From a checkpoint of a small mixture-of-experts model trained on Wikipedia.
Size: width 128, vocabulary 8192.
Experts: 128 experts in each of 14 layers, 64 squared ReGLU neurons an expert, 4 picks a token, a sigmoid router, a shared expert of 64 neurons.
Training: a variant of SOAP for the experts, 398M tokens, 3037 steps.
Below are experts of layer 5 (counted from 0) of a mixture-of-experts language model. Rows are named router (the router's row for the expert), gate (a neuron's input weights, with its number), up (a neuron's input weights, with its number), down (a neuron's output weights, with its number) and show model dimensions 0-127. Each number is 200 + 20 x the weight over its row's rms, rounded and kept within 0 to 999.
Before each expert's rows: "gets" lists some tokens that make up at least twice as much of what it gets as of all text; "raises" lists some tokens whose logits its average output raises strongly, later layers aside. This comes from a sample of Wikipedia text that the model never trained on. Tokens count by the router's weight.

# expert 47
gets: " was", " is", " are", " were", " has", " be"
raises: "-", ":", " the", " ", ",", "2"
router,196,169,150,228,260,186,194,208,182,198,193,189,202,210,195,219,201,205,215,223,192,195,229,180,192,208,223,202,212,216,178,179,202,219,206,204,203,230,243,170,199,206,217,197,208,155,197,202,244,189,203,188,172,215,183,212,223,159,246,236,215,202,208,166,209,183,178,174,206,212,223,216,200,202,193,168,191,200,208,201,170,176,194,206,179,216,183,172,220,213,183,187,195,204,202,196,210,218,181,160,191,187,161,214,171,198,209,212,183,219,173,204,196,162,187,236,193,207,173,193,221,195,187,192,214,192,231,192
gate0,187,207,189,212,213,170,207,204,212,168,148,197,202,201,189,217,192,192,214,206,167,178,208,206,186,224,242,185,172,239,224,201,190,177,194,211,188,213,222,161,214,178,199,221,226,204,182,197,183,214,149,200,174,197,185,195,207,199,184,197,189,207,192,232,171,181,215,181,175,202,206,218,147,172,189,203,185,217,183,190,224,185,182,149,158,203,221,188,214,178,191,229,202,213,163,221,207,187,168,195,207,209,196,203,187,227,187,218,189,176,197,200,194,175,167,232,199,216,186,194,201,227,200,198,237,206,226,215
up0,195,203,185,204,209,185,204,204,221,165,144,200,208,207,189,207,203,181,213,209,159,178,199,201,186,215,230,202,192,237,226,202,202,169,202,218,198,214,224,172,210,172,197,221,221,192,185,195,202,215,137,208,178,200,166,194,218,193,193,205,201,207,200,241,165,200,206,176,180,205,236,222,147,174,188,205,179,215,181,181,211,175,194,168,176,193,213,184,219,190,186,227,180,219,158,212,218,198,175,184,213,191,207,201,186,227,194,212,178,174,200,189,196,173,191,221,216,220,183,180,196,225,208,207,249,215,213,214
down0,238,186,212,188,187,179,222,187,195,219,221,190,242,209,180,188,214,214,192,178,201,225,231,174,194,194,169,191,254,211,209,199,191,219,206,219,224,205,211,171,217,212,206,171,168,211,211,165,217,176,220,199,199,214,200,202,201,186,236,236,208,204,238,228,221,208,184,225,174,201,168,225,170,214,197,187,199,188,202,221,204,192,184,223,227,198,209,206,188,226,211,233,248,215,219,201,215,179,193,218,181,191,234,209,173,203,219,199,223,228,227,215,218,206,184,220,179,212,172,162,227,188,195,217,209,174,212,196
gate1,172,177,183,219,173,203,211,179,205,208,179,197,197,229,213,205,168,217,226,183,207,206,208,181,198,208,200,202,207,198,194,166,235,204,201,202,225,195,196,198,194,179,181,174,208,201,201,216,202,210,219,194,170,214,199,199,179,213,234,181,176,253,201,212,223,220,182,211,193,187,212,193,199,197,208,217,183,191,216,210,227,208,248,212,184,179,162,219,232,211,138,228,230,198,183,182,186,205,209,236,201,171,194,245,191,179,204,200,194,241,227,189,199,148,202,224,208,228,174,200,206,169,195,180,166,214,187,209
up1,180,180,171,226,177,193,206,183,211,205,181,172,208,224,197,210,164,208,213,198,210,208,205,183,198,209,194,212,175,188,206,173,227,205,206,201,215,192,202,193,197,181,188,189,205,213,208,223,215,223,231,198,177,216,188,210,177,224,220,187,179,247,206,215,237,216,182,207,192,207,210,201,210,186,209,212,176,197,228,205,223,193,257,197,195,179,166,222,216,206,134,211,232,182,191,181,191,213,217,235,202,180,187,240,193,185,202,185,185,235,231,194,198,163,205,230,216,236,181,207,197,159,195,176,164,206,172,206
down1,204,196,202,172,196,199,182,184,205,190,196,196,188,201,226,168,176,173,174,189,185,222,181,190,204,183,182,186,209,172,210,207,193,179,173,169,193,204,220,210,183,233,189,196,212,187,213,191,159,204,224,195,175,200,197,185,201,225,186,190,185,204,195,178,222,180,233,205,201,207,189,199,242,238,172,232,184,208,212,154,214,190,162,225,205,234,226,203,224,223,201,214,212,189,207,209,194,234,201,200,176,224,196,171,174,187,222,171,206,193,199,170,215,199,187,182,230,201,235,205,206,223,228,164,230,249,222,240

# expert 14
gets: "N", "S", "R", "5", "T", " at"
raises: " ", "-", " \"", " |", ";"
router,196,166,170,189,204,208,185,207,190,221,188,163,220,225,208,223,179,209,208,207,217,175,253,200,183,154,211,164,223,186,170,200,226,221,204,224,201,219,237,174,190,200,213,174,212,167,192,205,223,201,219,164,195,205,181,224,206,186,248,199,208,188,188,170,175,198,199,190,193,214,218,188,231,201,191,195,237,212,249,187,173,208,192,223,186,239,198,202,198,205,213,183,189,197,215,168,230,212,179,193,223,199,175,200,174,205,202,183,176,217,193,170,189,194,181,237,182,195,170,214,222,203,179,184,199,192,202,205
gate0,185,152,165,213,232,207,202,196,193,229,202,184,213,200,194,199,208,194,166,215,174,194,223,212,183,178,216,173,228,207,192,202,223,222,194,210,205,218,241,182,208,185,207,195,208,150,192,229,216,169,169,162,214,222,182,214,209,217,251,208,215,215,213,165,178,168,191,202,186,209,202,196,192,206,166,205,225,212,244,157,207,190,204,239,167,205,205,179,210,211,198,195,206,183,222,207,187,221,165,203,214,232,166,204,209,166,199,211,197,210,219,178,183,222,205,196,216,206,205,208,211,225,181,203,217,171,192,211
up0,194,215,206,197,207,205,178,217,182,209,234,191,203,164,205,184,245,201,208,186,196,212,198,176,186,215,227,173,178,202,181,219,191,222,219,217,189,181,228,208,191,201,205,160,218,212,208,211,222,219,181,182,195,186,232,200,201,195,172,169,185,153,236,239,209,205,234,205,262,203,225,215,197,191,174,190,233,192,175,199,195,177,221,224,170,167,211,223,206,227,226,188,184,199,182,187,218,230,207,214,209,222,224,214,213,213,228,199,202,180,199,220,222,218,223,175,199,220,192,200,213,196,232,159,202,200,196,174
down0,185,215,187,216,186,195,226,189,217,243,190,172,207,225,185,163,170,211,205,188,194,221,207,176,229,195,202,199,226,210,190,203,163,160,220,214,184,205,212,194,213,206,213,184,173,175,202,186,185,199,185,206,182,202,180,193,201,219,245,221,172,212,195,235,210,208,197,166,190,188,197,184,212,212,190,225,204,166,168,193,202,229,209,199,203,177,223,186,160,197,192,221,157,201,199,188,223,208,222,210,189,238,161,229,176,181,219,213,225,178,192,229,211,232,181,187,178,165,173,195,229,195,194,207,163,179,224,204
gate1,172,205,202,176,198,187,225,193,209,172,176,175,206,210,176,225,191,189,218,191,210,198,216,213,204,180,237,177,178,213,230,204,194,205,204,179,196,204,192,165,217,192,205,184,184,214,235,229,227,201,202,156,188,173,181,188,229,204,187,206,167,226,175,223,224,165,209,201,193,218,183,220,176,198,229,214,199,227,176,182,170,183,229,185,174,210,187,207,194,169,191,186,173,209,158,153,208,206,175,208,201,214,168,182,207,186,246,193,158,187,206,215,201,223,188,209,209,184,206,219,164,211,217,201,212,187,176,171
up1,173,176,229,179,197,209,223,189,217,187,199,182,200,192,183,214,158,200,191,196,248,196,193,232,204,186,205,162,178,218,243,200,212,206,213,216,197,187,190,175,216,214,193,192,183,212,250,211,223,211,223,192,207,182,168,169,199,206,205,199,153,231,195,195,223,163,194,230,198,214,162,205,189,197,191,206,236,228,185,176,181,218,210,213,157,191,182,191,189,200,180,187,171,208,173,173,223,200,195,214,204,190,151,203,230,197,233,216,158,216,229,218,204,201,209,210,219,196,215,208,191,202,230,190,201,205,186,202
down1,218,203,196,183,204,191,226,202,158,202,201,176,180,209,189,203,244,198,216,202,207,183,216,179,257,187,198,189,217,206,212,177,170,217,179,183,215,210,162,207,196,207,220,204,206,215,146,173,181,232,224,211,219,168,155,209,205,161,186,204,181,189,156,214,208,215,205,189,187,195,200,196,190,223,197,212,180,198,194,192,190,165,223,220,217,216,172,205,208,208,206,174,174,221,197,194,221,238,187,199,170,207,228,180,232,184,194,172,174,223,175,198,181,206,216,216,185,189,196,207,212,174,201,237,188,193,239,214

# expert 76
gets: "\n", ",", ")", "'", "ast", "8"
raises: "rated", "ney", "aire"
router,205,173,166,200,227,217,181,197,172,193,179,182,231,231,205,218,191,198,218,183,210,202,235,188,186,173,213,174,227,195,180,197,231,230,226,207,215,232,232,177,196,174,218,172,230,186,183,230,225,204,219,182,182,211,186,221,205,199,228,205,200,173,208,172,179,182,187,191,194,210,228,187,208,197,177,175,213,229,212,183,191,209,200,229,167,225,210,181,217,220,202,179,185,173,233,189,227,223,188,175,212,221,169,206,189,185,182,176,176,204,181,186,175,185,175,228,167,196,180,222,217,222,172,195,219,202,233,216
gate0,178,170,198,201,178,182,212,222,191,217,171,179,217,199,189,190,180,182,234,209,228,182,193,162,198,220,184,206,200,185,197,189,236,214,241,189,196,237,215,224,210,195,221,188,203,227,205,245,200,196,234,183,166,214,222,205,219,197,197,207,204,171,216,215,168,201,233,195,199,209,198,197,199,214,201,200,217,205,213,201,204,222,189,203,152,219,187,188,188,213,200,171,237,197,262,153,245,187,191,215,194,213,191,213,217,210,194,208,190,207,204,216,185,155,184,216,197,202,217,223,209,174,183,147,196,206,203,196
up0,210,185,209,226,198,224,216,239,191,188,210,185,185,218,214,185,187,193,237,208,211,222,200,189,188,195,212,196,207,174,213,186,192,199,220,235,203,250,220,220,178,199,202,165,216,201,201,183,161,222,229,170,178,236,217,197,211,186,184,192,198,157,224,198,176,230,256,205,211,211,201,192,186,217,222,216,190,206,201,220,216,187,189,185,140,193,190,199,167,232,184,195,191,188,235,166,213,175,176,220,190,225,181,171,181,199,176,210,223,218,209,208,185,207,219,208,213,197,194,178,201,177,185,162,211,181,182,200
down0,208,216,234,174,178,220,189,208,210,220,183,198,228,202,189,215,206,184,216,196,228,228,212,184,137,197,197,200,198,191,224,173,190,217,186,189,183,190,212,172,183,239,205,210,195,198,170,177,203,213,211,194,228,212,203,209,226,251,207,181,176,234,214,220,187,172,199,195,190,157,212,227,207,179,195,234,190,234,196,218,207,189,178,195,180,193,212,154,180,207,202,201,226,184,214,189,187,176,232,165,201,151,214,219,234,197,191,204,214,168,216,238,208,213,198,228,191,198,208,209,187,228,204,191,210,210,177,191
gate1,204,208,194,153,179,219,150,199,180,204,166,200,182,184,229,208,197,200,201,209,185,185,220,187,187,209,192,199,190,200,227,196,215,206,212,199,184,221,178,216,218,204,206,217,198,176,182,189,174,229,242,251,186,183,203,203,213,233,189,194,227,207,233,152,191,226,192,213,194,249,237,199,177,200,184,197,185,196,226,180,187,215,200,202,179,208,211,204,209,190,204,206,206,182,242,192,211,194,187,228,164,219,231,195,224,199,233,180,213,225,227,184,194,221,206,256,196,196,223,209,212,226,188,225,183,225,200,187
up1,173,204,213,244,201,192,234,199,211,204,210,205,243,213,167,210,201,220,207,203,223,245,174,228,224,200,217,196,220,215,190,190,202,192,195,199,201,188,216,188,172,195,195,195,191,218,198,206,221,197,188,131,201,217,176,207,200,168,202,224,171,192,186,260,197,188,181,216,188,162,163,195,220,212,197,199,196,207,179,204,200,213,180,195,223,199,192,201,182,212,190,182,217,204,159,202,192,202,189,186,198,187,162,197,190,213,159,212,192,172,183,206,205,193,180,140,215,209,170,175,184,169,215,188,215,166,197,206
down1,233,150,206,198,214,215,192,197,219,184,211,201,226,176,197,220,196,191,204,179,225,171,209,193,186,243,189,177,191,185,191,182,158,192,196,196,240,183,199,179,213,186,137,160,207,200,181,180,184,194,215,201,211,230,215,203,241,188,217,191,163,207,212,200,195,187,186,208,177,210,193,195,232,196,200,199,188,185,189,237,197,238,193,172,199,217,230,233,195,202,186,180,223,185,198,148,225,193,204,204,235,205,179,208,217,191,199,179,173,178,237,175,212,189,187,187,205,186,173,214,178,192,216,192,203,191,179,212